python train.py --n_layer=8 --d_model=384 --n_experts=16 --experts_per_token=1 --d_expert=736 --d_shared_expert=0 --activation="swiglu" --moe_layers=[0, 1, 2, 3, 4, 5, 6, 7] --router_score="softmax" --normalize_top_k=false --routed_scale=1.0 --balance_loss=0.00201 --balance_bias=false --router_logit_norm=2.0 --init_std_router=0.0102 --lr_router=0.000838 --n_head=6 --n_kv_head=3 --head_dim=64 --vocab_size=50257 --norm="rmsnorm" --norm_place="pre" --norm_eps=1e-05 --positions="rope" --rope_base=10000.0 --rope_fraction=1.0 --qk_norm=false --attn_scale=0.125 --tie_embeddings=false --parallel_block=false --init="normal" --init_std_qkv=0.0361 --init_std_o=0.00902 --init_std_up=0.0361 --init_std_down=0.00552 --optimizer="muon_variant" --lr=0.00446 --lr_mult_up=0.86 --lr_mult_down=2.0 --beta1=0.93 --lr_head=0.00734 --grad_clip=1.0 --warmup_steps=200 --schedule="cos" --final_lr_fraction=0.03 --batch_tokens=65536 --seq_len=256 --doc_mask=true --train_tokens=1155000000 --steps=17624 --dataset="wikipedia_en"
Below are experts of layer 2 (counted from 0) of a mixture-of-experts language model. Rows are named gate (a neuron's input weights, with its number), up (a neuron's input weights, with its number) and show model dimensions 144-191. Each number is 128 + 24 x the weight over its row's rms, rounded and kept within 0 to 255. Numbers have three digits each.
Before each expert's rows: "comes after" lists some tokens at least twice as common just before its tokens as in all text; "gets" lists some tokens that make up at least twice as much of what it gets as of all text. This comes from a sample of Wikipedia text that the model never trained on. Tokens count by the router's weight.

# expert 6
comes after: ".", ", ", " =", " in ", " (", "| "
gets: "\n\n", "1", ":", "\"", ".", "2"
gate0:142126130156099156116109143114111125137113147126091125189116161106096130109134066076143143188104145151126147101115165140126135095132140140093105
up0:166085095093131144135130107114130186135198149169130133092111119127112170147111109119090122161135144155132127110159092155140171113151150134130122
gate1:080130142141132118196102093122136110119092121170115144131124138123146123101114099136104113138136108151109136121132118137118100123122109153084130
up1:114068165101115145136134131098151111155120095137101101104110109138128135119139117132108125117110124117138139145144123123119142099127121119161112
gate2:126115140144160160129167120076148136134161161113140166148145098117153175085102162086153131094131120155107136116107154151077178133128090116188168
up2:110093130137123136173176159131144131145141141112125156116135131168194150108182129141145149081124143127127164129110144136117126134121110094126172
gate3:130127118150139104149167120127139186108112099122149134110143194169120131115129113132140140156138143100106120115167118119137123107108120132158109
up3:129129127093132124122175165133102113133117117112079106155112153128065140097090160149099106134135161089142102122137059116168134140136129147137116
gate4:139081164116101126164138169076158093180127115086116095131124159167108101111163120149116163108095127141125135146179136122116103113124125119101154
up4:113115084140139091176132111170119110135111144142146129168167177087162095099157097123126120132128120097137110208162137104147157138153121082120133
gate5:097133125132147109146112134091120140147128122120159118123090108090149118125141117117125187111118140127118124167089175138135115113161138143112113
up5:154149093143134174125123105155132159129125138114137180110122140167157104150211116106130152109189120092112119179121118105088111119125145137142124
gate6:122090122113157119108101118121110114126125173130124125125153111143126172115104106134148078157172111141119154125129135134147124091110092104120169
up6:133123168128101140113117113126128129148176137164135126112104170119115158175159130107109136109167128147126076113133083109121118114097146124105109
gate7:154106167107141091130100105177119108147130095126116129156160068113130192151136100083146129110123099090109107143138105066163141141151124108117162
up7:146076130140103112135141147133119142156175148133105133165147122134160154198132141136156115119129081127136121080144126133121085094137148153108129
gate8:141152139094140141109145071109126135091130159100149137082094140129115134140090147091146155116176154135109112089132140108104090164091192123128127
up8:128140103143143109119116108145139138130115112132144138162149131117129131112120153096104152158145116148156132172142102111110146178094133084119155
gate9:148132145128117105149136116142097161154126120138147108180129082136164088139105127118166081137131136076129094129093124120136111105150102155139132
up9:138118115137133115162156137163117143172106144131128133149170147106117105135107127137116137112124115149140124122135161078188121142114147159153123
gate10:146080163095142150148152099155097111143111158114125120115098104120141129152115153100125134141095099164118131125098118147121099092114110110135135
up10:109112088126180099125150133111077126130146157103119098177151128131146138139115177107109135113111107124125123119096128136155140140149103109112079
gate11:171106088166140159130154127114141111137133102081146138165138147158151131141114123107147118171116123122123104158102136113127122154171150086099133
up11:111126145084060114106086164147160116121107117133114122163145165110085146106104130117147080112107167131103145145150101144141142090131140172143097
gate12:132150173140155149168143153111120080116145126165178105095134140093102123100162125118172161150164092146120110181135112168106099110124113137136108
up12:100140139119166134161150126142162181126133139151135085130138138155145133108163107108139176139146120138103147123139113174148154119123123128146151
gate13:108096105144136157139137087126117117119129127114111101168115132137162106119142160134135122151118169116127108163142141129086181148124141108124131
up13:128112143166151127099133103124125102149144162133105135139121162103112141109122169133102132118135134160134112128116114123091133142125104121159158
gate14:117162109174139107160095120134129155146123131117116149106130135121166114151134120127134127152142093051109150108153143143186110147109158116131170
up14:147179142150113086129092131138106152133133159123096129122131120119152156156129132128127129158150131110147154109127137129158159135085149143117145
gate15:087125100159096195135136132119172140166088097173081141155154152170138158171147166115114131151128110140156134113144121117186113127151105108110122
up15:153151089144093135134141150072117169065110134085104137148107112083128109149161123177138128153083140112109168133108144094097124130143087092073127
gate16:158090202145126129136123136082117156158080148115156140152134132155160102124106153179157110154097105111104133134113112137118120111139112175175096
up16:144126119091130135119126124160176126137152133108099130120120119120114128133141110127078152110098085168136135130170150137159168140115161085058149
gate17:183114183156101171112151111121162155075113116148098126132086112143151106109146137091130115068125110127106114097131112114116106148137127099169167
up17:119080102107142108152121149123127148147133116099129094151181091158107149144117115128128138127108078105112105209115139115121152136103108089087124
gate18:144077068167111151091159141127108138124145098093119121154094131108182105081119142110167079103100126109146140172152119122115098107124138180150082
up18:136115098110138103160115128097117121136142106114146122127114130119173157118143122120153122105104130130123151120149122082087096133189148138141101
gate19:087162099117117120125102123114146123137100150148166148097102135112149106119158156122151134174117159129137147114138131070153121153123145180099176
up19:153166124196111150113090119120128124122159127111130155120160111140140132141101146182084125141177163142103154163082165130121156081163108129136150
gate20:136165153117127106106095151168117129169173169148117124121111077138118139116138132122118128119111118098104181138118150120132175107118144115109084
up20:069148097094124110154137147137111086137113083132152155094139140114137146140117145136128121121123105134181123135098123127169144164138145157134127
gate21:119156084140173132110113110132174150146116124131136094106102120139103104073137138111146120098130191127124150118116167106154145109163081099117136
up21:105102137106114159110106114147151132129087137076153109097147138131102107116132098128092126128154106102114132116120122096102141108102126153086106
gate22:110122131170112143148110110156132133191158184126149105153092109137093085156140166116117163146119134138143096119124149095102115125138126183094130
up22:138146144175104146125138139132110159122149146155132189147116116089118143104179124102157115113116118088142129128178121095141124156080148150152100
gate23:110138151140142130144145140096181104113132095106120146169158121117118159081135145102155113099083129141140112106141138072138149173118150120129124
up23:086114167111208090131113095095126105105150118142114133156155126118103141149130123078107128099095138111073089119162110095094126108155113125140109

# expert 8
comes after: "1", "2", "\n\n", " John", " J.", " by"
gets: "==", "===", " =", " ===", " ==", ")"
gate0:133114148188129158122107138099174112155116120110100169127075100161085138129156138144105155110113115106093114113135131111136145105141132102096149
up0:103202109094132151134139181121108110124077146128133156095142123121094170156125108120112124131151085179120133132118137097116125128110107146135154
gate1:109145131119154140158158135119127114188166086134107127093126170114156137135084149120118147117083126108157118144198167093167136110142122147105198
up1:183110138092120125112111111152114153111105132119134175141164058124110109121126127148118112100171126164166154146116110126128163143161105143110121
gate2:075140131141146139109144177147145117154141090152113112187137124106135118139168203080113099147198079117102113124108132090118138150136105150118164
up2:153149159141145139146144143142092100155114179104116108131141165158117151143083140146127150137115156146138140119145115134132153136157117127058123
gate3:135112056124112124132130159122170113124136184109123098095202103148142146120125140124139149159075146111122173113147167126132120096131138120150148
up3:108119152084145165133137149093122136098092168145137124113106139164118109158106142099108124141184086136076111152094155135155161142072133139109146
gate4:126156128113133091087140119101144110114143099126168088129101133141138127173106141138166117148116156122130139184109141137166119133121135118163141
up4:136116143109133104111112175114147177135122166094131145153148118106117150146161131097122187167149143106075123132110124149122104151101132094104145
gate5:123165111168154144169132156146118166122169136115129143082100169119145129148162102141151167127169165118120117122128128080134118133122121113120141
up5:104113088146120108150119158089099139116144153094132180139109126139155099104159122110112126145180157134081129113158139077121126100096093108100139
gate6:143128179125104192162120147116096133134124148126119134115199199148154147117099161087109156102122146112092100140114148120122148141107137104123160
up6:122111049096115091090157101094125084137150152154167172140128085122077093114161097082137139146152132085094137138133121123121097090134146146098093
gate7:151155108130117119145111082103146162141138155114136134122164133092145094117134136090107134095180124159176133147113148117082093136115120148169149
up7:114110101135148110178115109115127164159133127157129164103128149126120089088125131121090161127084098180141112092174119118115100130167128117140122
gate8:188100115130089149143114083141125125151159088169108130122128170102142117127110104106114113157110176173074153158145155112163153082116143113144115
up8:152131164112105148113113149116127108135092116062120127111062148141106091152097133144092171143144099137105119108132098126160154127128134129148172
gate9:120132115125118119138103157132150091124180124113138076138169112123166142137111130170138130111155129070114167089142125096122110116141124102104154
up9:122095122157113192147169091144102146076149122140121143162100154111075106086131126140156119137106094105156138115113095160106130132117151120171111
gate10:132102130164123113159145126160127147120090126123096104068096179116135132088157134110095106141116136095109108154132181141135119137178118113139116
up10:140101140132129109135106171126166157117114154117146109079129136118109144128136124137116126119101134127140089150130140125153123108134169126145141
gate11:080109130166112100102098103115162099174164132139125130143120115142139162193164118115160168110116123113139139087130106113077138145131085127130147
up11:147126136131124120149126111132142080112155132134178149147167138150160161115095150152131149179143157126143092145154137156137159093140136126103069
gate12:132105110164147118148148085131100118139136106117141086118148114128127154113099141104069121181089165118119083124118130155134127127145128108132123
up12:133122112127119110139105114156119105092107139107126115166158131134122139157115161148143131124116147100102106129153150139141104132058122145174167
gate13:118121143127147120158183147165094151103123147094109152125127115154140114117124097124162140123129129123093129129122116126148140105108144137106153
up13:094134118148113112192124163117165112158121135089086101145138111154130108149105118115176130152142088144102157066156140109150101122114158116130114
gate14:153134137109136121120119159076110131120108112148098112121137152124159188135111085123138109125156125156146125144108156147131093148118125089151189
up14:147127139139142162113138154157140131114126132122122145141130184146105126081091137102142138131130160149115102112112133118118079112146126145122131
gate15:129109089103116117147146162133151111163112119131121133159106104089104130143139120099134114142080138123125094158128093102185111102128147125141114
up15:117141112143132106086135147115108192092137158073108131105147175159075120114163137142116104100065110190132152115111145094101136127146120180128129
gate16:150115167128104161107169125121133145139140114097096152120152112119176110133151076159146161134123159145149145142131157143150161126122135109153179
up16:153154128166132130146155125138111118140060125145110119117089178111108120126145187122131117152109102123111145189091116093142128091099128152177109
gate17:127138135183098122128125108113134132124149097142140117124108114128152113119125145083112129130107113126116122134165143128176115133154136096113125
up17:179119129132134125131133119144110113176141108136154128125154132095150140123134132111156124124132138158156128123135123083125129129163121153114174
gate18:145128142116186131147135102098142135111155150101189137149144105125118150156166129151133133129200105152132135121145091136138115120122145146110130
up18:123062072066143129112156132152110093161169171134130177112121103104115107153106117132107141090099133119160086128065144112159136179162142123172138
gate19:113134131177164098129104111130149136129114142108093132120129111136153115111187143104145132156136112185134106144155137131116125180122140143114171
up19:113117183128089125093144183110129143139135145147157087148126192119142135124105128122101111094115158087136128147103155111114109143115106093137157
gate20:108134109132111103142092117124172167128135125131142131151112071138128119078088136173148096133148114112112173138144149141109115118148104121131114
up20:110136101074117160181103118135088125139131135134177110112173152153135142119148128107158120094136111115118103126150099118123109145130149103094136
gate21:161117087188091133112133140136131147121095106086168124120128088168095125143118121119154128109115124098157108113112145141153122107158132128169120
up21:109138133110126113108155142130093118127170159119111130152125139142129121158153152137138107127123133173176148120137137165082136119108109099105116
gate22:137163116157165092143145123138144085085163061155123119096126122168134139178118121125121136124116112111097117150117057144154144160123156128121134
up22:163122141122111115129166151139110087144133132118090159166101116132137101116138114149167105164105107125104120117128151089154102111095126127100143
gate23:149157118134127145095152148130117116122109095116116116148143130127173131139111099170113129130131133130119073144176090149173135092116114166140138
up23:121168138110107136137158127159138094159107123131179090136118143129136087117111105174121117112098118113125113105112088140103102082126153093087162

# expert 12
comes after: "\n", " | ", "0", ".", "4", "5"
gets: " |", " |  |", ") |", "|", "% |", "0"
gate0:103159110116092155106074118136168109116163121153108145118150129113118131119113168103165152133133113128133123193138134112144137181129142130117118
up0:149160119156123135112134090129150132140167198092126112141121174122112116098174149086122096090157108137127117072136126136087096114134189155145150
gate1:120127109131132096128144163138111170164114151143129120112142147122153112156139114180088130115143170134127129122104143146094108113108160127126097
up1:142153095153148148124162141126132175166124133166126155090103150140169123144127082139099146125144131132122057140107138120188160129083129145143150
gate2:133147141109145115124114132116140122116148112127142134091105148099160109145136125167107162091138159128139103124170120149118183126106160133135102
up2:146137157108106111137116119180102133135112093128110136104130174147142143100103128127162116111113080102138123101133125137110104144169133111144132
gate3:118155127160096087127127093140117158099136114080123146095117104099130135058165143147143193164107132115149152139102140099140132151066123129132096
up3:111085143123164121126111141107138095109146131120155128131120136134108130085107124114127096090088110157146116095087144139121101169152161147158140
gate4:124115091105137088151120081153141134138145148155130183162130118128179103082141165087164102124130142151100098137137171128091095121140145132106135
up4:163098116106105119127089164156129114153073131127110157139133138117083138105113170114155121130172137141085143162150181107078094140117132105112128
gate5:101107114132111152175139125126127120108138076133192156128130112109124117151115129129110123130150076179118113148134133170082156114094153113116082
up5:140105154165148169127148122136174122121152111127117114138092139128147131134107150115144148132122133112110150151125129119124100161076137118120150
gate6:084112170116171126154119107147116124124106112103119111098095148136126135123116104175182099100107118084140114113083171160159153137109149152087088
up6:117092169155119135167098144176146137090163127118149153103135118149099156139115126124164152154149153105128128154178083115148104095132090142098115
gate7:141144138172122159150114142120102136114098145108142113114143100124106126118152151125143145123139152123155156112150145109133169152140143162115105
up7:129100149085154109095139118159106138169131114127175195120171152143135124134142133115153133132117107107142145132135103152083128151096134144158134
gate8:074113089132122135118113183106156105113172086156140154144126171127106112131120116157144128137147118140111160130118143122115120106141139103159136
up8:099094106142101114190131154075108117150090136149091132150119131153133108144142118120169136156150128087129127128119055106124125089130143142099134
gate9:129112107115132108073130135129113095114151120110112126137091091131172081147137130148164143070117173140098126105163160143123091132120144149123099
up9:124100074111125208148102104130110151143133126107137147091159168087087108195105130140105112135130123161087134152122128155153160126088122088149153
gate10:139136114159116154104128104158138118156169138128097135153122158133101099100128117122156157121154134136138157101102100137127124110105150109113148
up10:135070097146134120148136152134097116139100084143149130115139095168143116118118125167118129168110195091122124153081125130142115125130099116156119
gate11:111136151122101127099105149121122126121131132099103120163150149128146123159109145090133094157156137123093145199107135142121138159167118119145104
up11:102103073144114126139146097122104118099093170129131153135160129157148124132111122102153121116110112127135120166149122136147123076121122133132091
gate12:111125125129146126119165120190102073119123105116143101124104125168165097139125150161151123134176133118102181082165098170124142152142086155157120
up12:128121126180097148149118134059145137117133183149133124106121126133141133099120103199075155126118165096153117111131165148138095127181151112148106
gate13:109123159103078109137161128105113111119128127143114145118117135094217119158153122123153117125128139113095121104106180166125127125118145133152104
up13:168134150108097134139121117111171133129145112166060087132123102139103157131098090112108093083086173173161126109178124153150146125171123127144187
gate14:141104126087148153135099085116135129134111129095151091153115157128142107116124107122122141130162102128137152133136146118106132152127122136132107
up14:120080104115184150162112123153140125110159150115097129140141126112138143095110145121172100141143111160156128159134100152185123159101121151110134
gate15:115150133115201163106114132098114095164118117105122110135140129101087164158137123119193118104143124163158111112112108099137112126113176151154132
up15:129100153160136104126141079121149130086159126091114134155151112123093163133105091164119119098141163125162106127124133119101126119128164119092137
gate16:135120112112135131131173120128160131143135170142101075177123151106129132115191138144143103084085119103082159152127123125109152079120096121158138
up16:111158130124133109135124113148125123122119130128101133134088149110123125162138120126155150145166126090174153136112108151119143156093111156132132
gate17:152099123155101117104142118122140130113138098114117124147132133124124136107098147157169113106131159142125097102125139090156117110169106131152173
up17:138136102125121142052157109150167142152174119145134076138110118111122153134121121157149107143101135097087128112122147102141126133069147139150107
gate18:099159133141162104142176142111171124167111169148121156116070122153089116136106160113149112137110122089153118103090114144077119122151138091099181
up18:130134109095169133166131104097117121094120156094146126134110156102117140111113119129114151114086136159055149111159125140112107115160154150126138
gate19:097075114144089103106147110168091135174121117188150106102101124102170108089153124106116131143170162093139127175140164137124107116152083092138125
up19:122147113129123134099123113156097141116113163098138114162137108075162126133120063140142106149146145146140086126087133127139110158134132103166135
gate20:098059163106066137127130105124153138160134105124151098127143146118112140120173054130146122094139074112082149174152121138146134114154097095161123
up20:085100186084172188168078133119119125152084142160106090154089145141082167106079101099144152112130155148119123141136141147109139132155099091121130
gate21:137117117093131101166103155145134122078126132121120117119152171045132137141092135132105134078139126109183127167078097171104117133153117137121131
up21:152113135079125053118101166116112138135110143154127120122135121095088158102126135158119103135126132098168153154085124156108152127141083146124136
gate22:147146104123159136124133108117120116158098108146193100146133113108239123129139116179158137124114118152139124116194132129099094132182122113145114
up22:091150208100106119186099136130120083132120146154129126149120150104070149150115170114086124134112094108107096178162094166135147097132108125147111
gate23:131112094123113131135126145109112111171135110148157127165109082122136125116148165113115115073132113129150147107166111096190148109140108142124175
up23:110142148126124149151111150141112159144118162147064127124115128105116102122140147151122162129132102135113161109152127141119103110121145187110124

# expert 3
comes after: " | ", " ", "–", "| ", ",", "."
gets: "3", "2", "4", "6", "5", "7"
gate0:150122129112121162138115102137136095113181096117146116148101146128139109116101104147156121176158093109120102107161066130132099157134100096143118
up0:163144132080149078077118167144121114157105176136136089089122140099123133161151136104148120127112137133117137119113170142148168123123123117130132
gate1:092127123100115125144099131117119150180127142133118174154156134122140111168166151166146108121130164105153150151115152160144108145098153113157127
up1:119147110152129151103121097157159122130106159083141106122166126123125124101135131137136083111136105138149142114138127093155080100151154155143146
gate2:129138120134142133099145100144097132132141125126166100086118140123157118124136125101116111135156121084092152110110164139146126109093114135116126
up2:126114095155119079125079188141107143138118109173154118102148117145127137134106107131141078158083114157102140125091144119127155143153140114154129
gate3:109123112137085153134157106107163131147168121151109106134139153113087156081147154091089106141077116108153101138157164151145145146115109142130115
up3:177095130158156104070086119171127137132116145084141146148121130108181124158113157156151183154153125125123132115145140097123139150176138135112105
gate4:109134079125151115151110151088134141107154143124119122102134102111106151164097167147077131111139121135119128155068172101107147129098127133115140
up4:081106099133134124134123148084100120149116134138118069128144114068142155134138141144157104108125141135153138111094162084083140155128116136169153
gate5:119144133113103108157156119129134144149125124135187096112163163122139124093124128112105122099144112136141097176096138098164106122137087114143120
up5:119148143127145166078117162130148151131090156156102126106127112122129124152101120134101152133140160111149113133110117136111124108130161125131127
gate6:128136144134118138100129120131127145127125135089098121098121134159152106073113112100145133106133101131100152131104117111202110120171134150163178
up6:112116090120138094160141108125128167114133119124114171130105127154152070087095159153117179114131126132148145135136123122130141098145154147131110
gate7:079107133164110114100117129101161139148140116151140124097141132142159155149148113172120156144103129095161141106177152130107137135116139126161151
up7:169186136114116092131114107114138120117123113114128119096136112164126125184072124170127140153106126171104170161143140142158116102144152083115140
gate8:156116159137138137114148158121120125153085069121134183140171152129102116131128089153111170149112129142137130126105084098138153106143135161130152
up8:125155119118114168092164079138126123098155116125116141087123139144151138164126139068159126117119124160133106138165134130132140163111136163119100
gate9:122149111122115139143146164154120133104147152104118103137154107107143117121107127086074149138184143110152118161163147158142145110125137104154171
up9:112177135113139140175087187164127086148108116128188097127151129136114114154122109108123103138127094131128133176127167120133133142142116126127133
gate10:162153105171158102135149154105134121136129117124126145132094167107147128153132103127127131166103143102103103124122100101171123143134073154091140
up10:138113113108092170127145171144124087123104112125135113113158114113094127072135138119139135127186095109124144095119136119089160144089153162145090
gate11:138101111135162135147150064128157117120138127155120119115120127118148099129160120126131137146117153134109129115140166118154107079111128136133140
up11:108177154097080136141136148125100095125129135092139120181153080099114111143131131131130145104137169129149110137137081095082147149148107142153176
gate12:083178121152098160101146094135199160102116102077153133154139116092155104123103129120148127121108132152088108093150122111088103150150149151101130
up12:169106165114128155107097130138127093135114182111143113139147132161128192107109134155118115121153088121153123147143105101147145099094104110099101
gate13:130134116089149121119137137137142111148094195149088147128138110047110165119151104097178135142165135125139168174115132132070163139132086110144137
up13:105111108111098134114112147072126099114062142129132153108122179119130111151125083149094110129151158142085109120132175119098123159163169138125135
gate14:077121143115121083125130172108118116169102132129123128089177158100143127107096099144157128135185114113150077148098108122143140114162104147102144
up14:108141118160112111119124119120117119125133121141118123115178119125096132103103131161159149137151094134123136111155104126133126094127092079131111
gate15:150128150085081163154119124137136113123142105112152120091100114080153129066116114111123149087161076167113135112141084095087087104131130115119168
up15:138148161137123168144135126123139122109122138102109163133152101161118131098131101111129171095158094132133156123138144135109110129158157156063127
gate16:141154160128152160137094086151165120091158138101166164112135118123138096082130165181190139134117078128095143110094138132143099136157122116138124
up16:161138112121099129119109137147120142133184144086138144086147133122138114097175124160116147136131124116099134131122160113129101160122098113093105
gate17:188123099133140141152122118152151161144139139124149121143157125157105079128148124109109143131142146118127089136138109183131163120118114108121180
up17:133122086147168171173139119127121109126180152138099132153157150122115147086121129114111097127166200114109154118106133154185124151104155151153092
gate18:157147104131152143145181097144129111088130117106139147121118095173104132139099118174130093103110157094122158149125134131140092106139192120147164
up18:131130086118147144138135102099134142167104144135151095151128116150160103107066138115126103146134092095075110138143109154132105141080164158127111
gate19:141132125149102134111147116132116132128097100085151091136185117147096128126140153147127139160119160171158150141138126170148083145096106168148104
up19:132141131110102108156158101159141161113103174134108119081126168089121123104093104076133124139149161095086119126114089133115146116131141161115091
gate20:126122118084123161093117140094145127119114122125157192139111108113106114111131106146127127112135171133154157120123109135131134109146053107144093
up20:118161181129130136108127181066095092165123140111122132146112120147095146126185120105125129136105161153159084143169160126097106107113108105088155
gate21:101149093208113144058123140135122113180139096137099120113164116145124147104114134130146125136134133108087134123161132116172126108150152173129134
up21:106146117095166120114114175157114124159146137092146120089156133138116099151176159130080138119130119133126150185075143118102142111085127107166134
gate22:109130131095106095109131125171112142133095155123111088126132157173100139094137110130116152101114082111109187126128077119142154122135120147137103
up22:108154146130086134160089103146109120134158175099102128105135094118095213135108140116169119123119128136123149144102091147140122112152100131105120
gate23:110113152141120128133107184152170092129101126140123089121111144141175099075137146152128121167148112145091157075109115140162096130143152141115160
up23:131124140123140131182125163112112152102141117115119147114159126156100075116124133117136109119129132191166115125084094148144099135140122135163132

# expert 14
comes after: "\n", "0", "6", "3", "4", "5"
gets: " | ", " ", "–", "| ", " (", ", "
gate0:126114138092104108113142170120092149150181131183159110126143113110097106094124182143133121161128133117106103126147160107150175117118155141117151
up0:106132137128115146134171122190140114136152188114137122138136119126094130104119158123110117109168145133133142112118112126137127165088111130137142
gate1:150145153115097120118148099142114136115093146113114122175133164117142136118115110118113130145135150170132134128168119111121111123138118162157091
up1:123139086115178150120161116131132135085127130085131134137119159164136135136140110139101118111120108122151134161128107137159150157158118142140083
gate2:100131138118138142144143094145119118123137141168118123154127128161085127135120104111129181158091088118119082120126129126117124106111125149141149
up2:118161135148122127159134144126136138132105097124117128098079126089084121131154126196093129149114164146168120133125134143123164126114084115104119
gate3:134127168096098138115124092119125134142127117161116098114073138120133112151129142142151075091103157151162154132115142101153127114118107090128142
up3:147144123150136125129148157146153121092148130161096117096132124130043159109125161130076128112124123121082160126164166151073150145146145120119118
gate4:115139122107159058066125123112144089154140111121131138113111105153121136145155164132134139125151176101097148115180138093139077130104110116150135
up4:119108117165098142152110116162162133088133168050166142122119137103073109141149141139147131126127148113131130129182120154122160089181135094106136
gate5:093140130133093115077152128116104183173135146159130104153116184100111115144152145158114164148113145122135141116124152115165147118133156152117166
up5:135138099149130125116151124121116137135147129120132156148161158122112082161131137109120116114156164088140145133146120138162142118198147143142128
gate6:120129124141097083168138112178156112106141100162120140132172138097141100124120114115106098145133142129147079083145178144113161090106166131142114
up6:120143161126105110129164143118169117138111117121175177148119153117165125162130127154119131126167110068153117130146133117132113123131137113150125
gate7:103101128191096138162114153148137124148139133110119138113122143146140135083102099132107117151190144157117143147123164103105127132080161169122104
up7:161108142135130131102157122115134100132147139128171132141075113147089145136130115133116136143129151097145140103131141137110095121121172168123142
gate8:102133145140155127124134153152105109106121117115100134113133141156108137138114116105145116150129123155110103154095135142151118102162124095109101
up8:089125150140119143126141119140101123115148144156117110128135106100141112078106136127090134140125161123121137158118154165080127062145116155084172
gate9:138097130094160157128116126113101112141102145112107103144137122134141136137114083107097159080191147136133113154127104124079123138121104132119124
up9:111139100099147101151139120116081180060148133136114151131133124118111109160141082155136135148132160144136154150131070130132110146174123143057120
gate10:131153167135143116147091149179160126138121102151130139137121157142135092109158115150108147148145111149167123165121140117174161088108108106123131
up10:151125119116140114184105129119131083110142145095126106095124170154135132097154084163140143158123081148131130127120125115145116158131155138115095
gate11:131124134093162118155119116083129137084171120134144117157089118120157166091109125187144150139132100151138138165150095115168131103106152103166154
up11:122080099152105158119136134118135090133151143162123147157159092121160195113061095117160111162112127123133108134109162132109102140073142127155152
gate12:148148195129138159145106119129139094124152136074092090106159151140121114141100140119131107143130184103132114138092120161115115116150145167137128
up12:126134097105079122126097200131107120117179141137064100085145150113167158132087120153124134116107125109161131113142152092126132120130163154124108
gate13:130137134161118144126101125147131137099153140052128112097135107124173148101117150148107131189087121122153125084101125113120140149107160160080103
up13:137098160141110096085082123126102147130131169068124131110114154127097136104095128121133157147109103114130099141111098102110118100151081148148150
gate14:107182125141146109136119123135133102129100134164189115112130130141142080111128108116115179139134127147129136161136156102142133166106124130130109
up14:123163135137147111134117129114134125133146144107134152087165120136055152154122111163112120157117145130121119144116143154145121177114134114155139
gate15:119144131135144140162147133145115113128123130115163125115153107148183146158127112155104130164154109141130123130107164102132181129077148139114130
up15:161124146099123135116144116154119115131062092111111166168139130127144140110138123130135129150135095097153127139135113141165116165069104128154162
gate16:132112090135159127143127123138082141114141171159146161114176125106130110068159114118140132130123143153125101121124113177130152182106098129143129
up16:078131144122154111087138094140121152110112146128132142119107139144113139117116129098066108146134166115115100144103116150143147121110163131109119
gate17:136130147089105102129142106100150157131140108152139205138108097108116179098116122138149142089170134123150153169110116116135080104133131079126129
up17:103129153124139143121074124081101080156102138120107156150124155145111111101157120155142139106112111079147123077078149108164184115108093120170132
gate18:156104103156100108105073116090127092150134120118121148110114123132136144177126136123131083127130136160089138127127112141149104139116148099133125
up18:111126144139151127094131166150107133150135100179140099137115121103122150153127119150118122188122136112147128127157143090105114136126131181125126
gate19:126144125114139133090135113134126104118172126141132123100146151075075150109147143093114128192134116096115139120166124096130121145075151168133105
up19:117128127143179124143127118160160169174138158159147133178134149068150110157064103159143142139083135114090118143127102114097121087084140116126080
gate20:131101157148138070129127132135091130149119066131129086118075151167140165147124100141133135151124115121196143084136177123117177158093085147108071
up20:125095137120125145132120137119157125132138097132152122159082149154113147155116107150126124173117128134151146099086113127101138145110156118122059
gate21:117123134138113121133155140116172138140141115117087105107156155115133133121119108095114121120152123172139124107137120132122158110140134107143113
up21:120143147113121113134096132113161151098139124146127085138139181160139162105113100120117131119151105168149182117105134097125137104100145144139135
gate22:115111111105137140172086099154111124111157126106107125126115149144115143141146127134169154088122182139159102129100120112096137162103140147112139
up22:149156131125121137157112127156119096091141136104115143109122166116138122148160131099158148160158137162144106136113110132139099157095136116128105
gate23:124089113107106163143159088104120107148095114100099132148136143176097158109166140110138172088143139117146126113133103134098139134145124097130173
up23:139112107137112134119124105139138147101113130120161134109138113194119129167129153171120124149162098166109083149134140155112128093133112154153117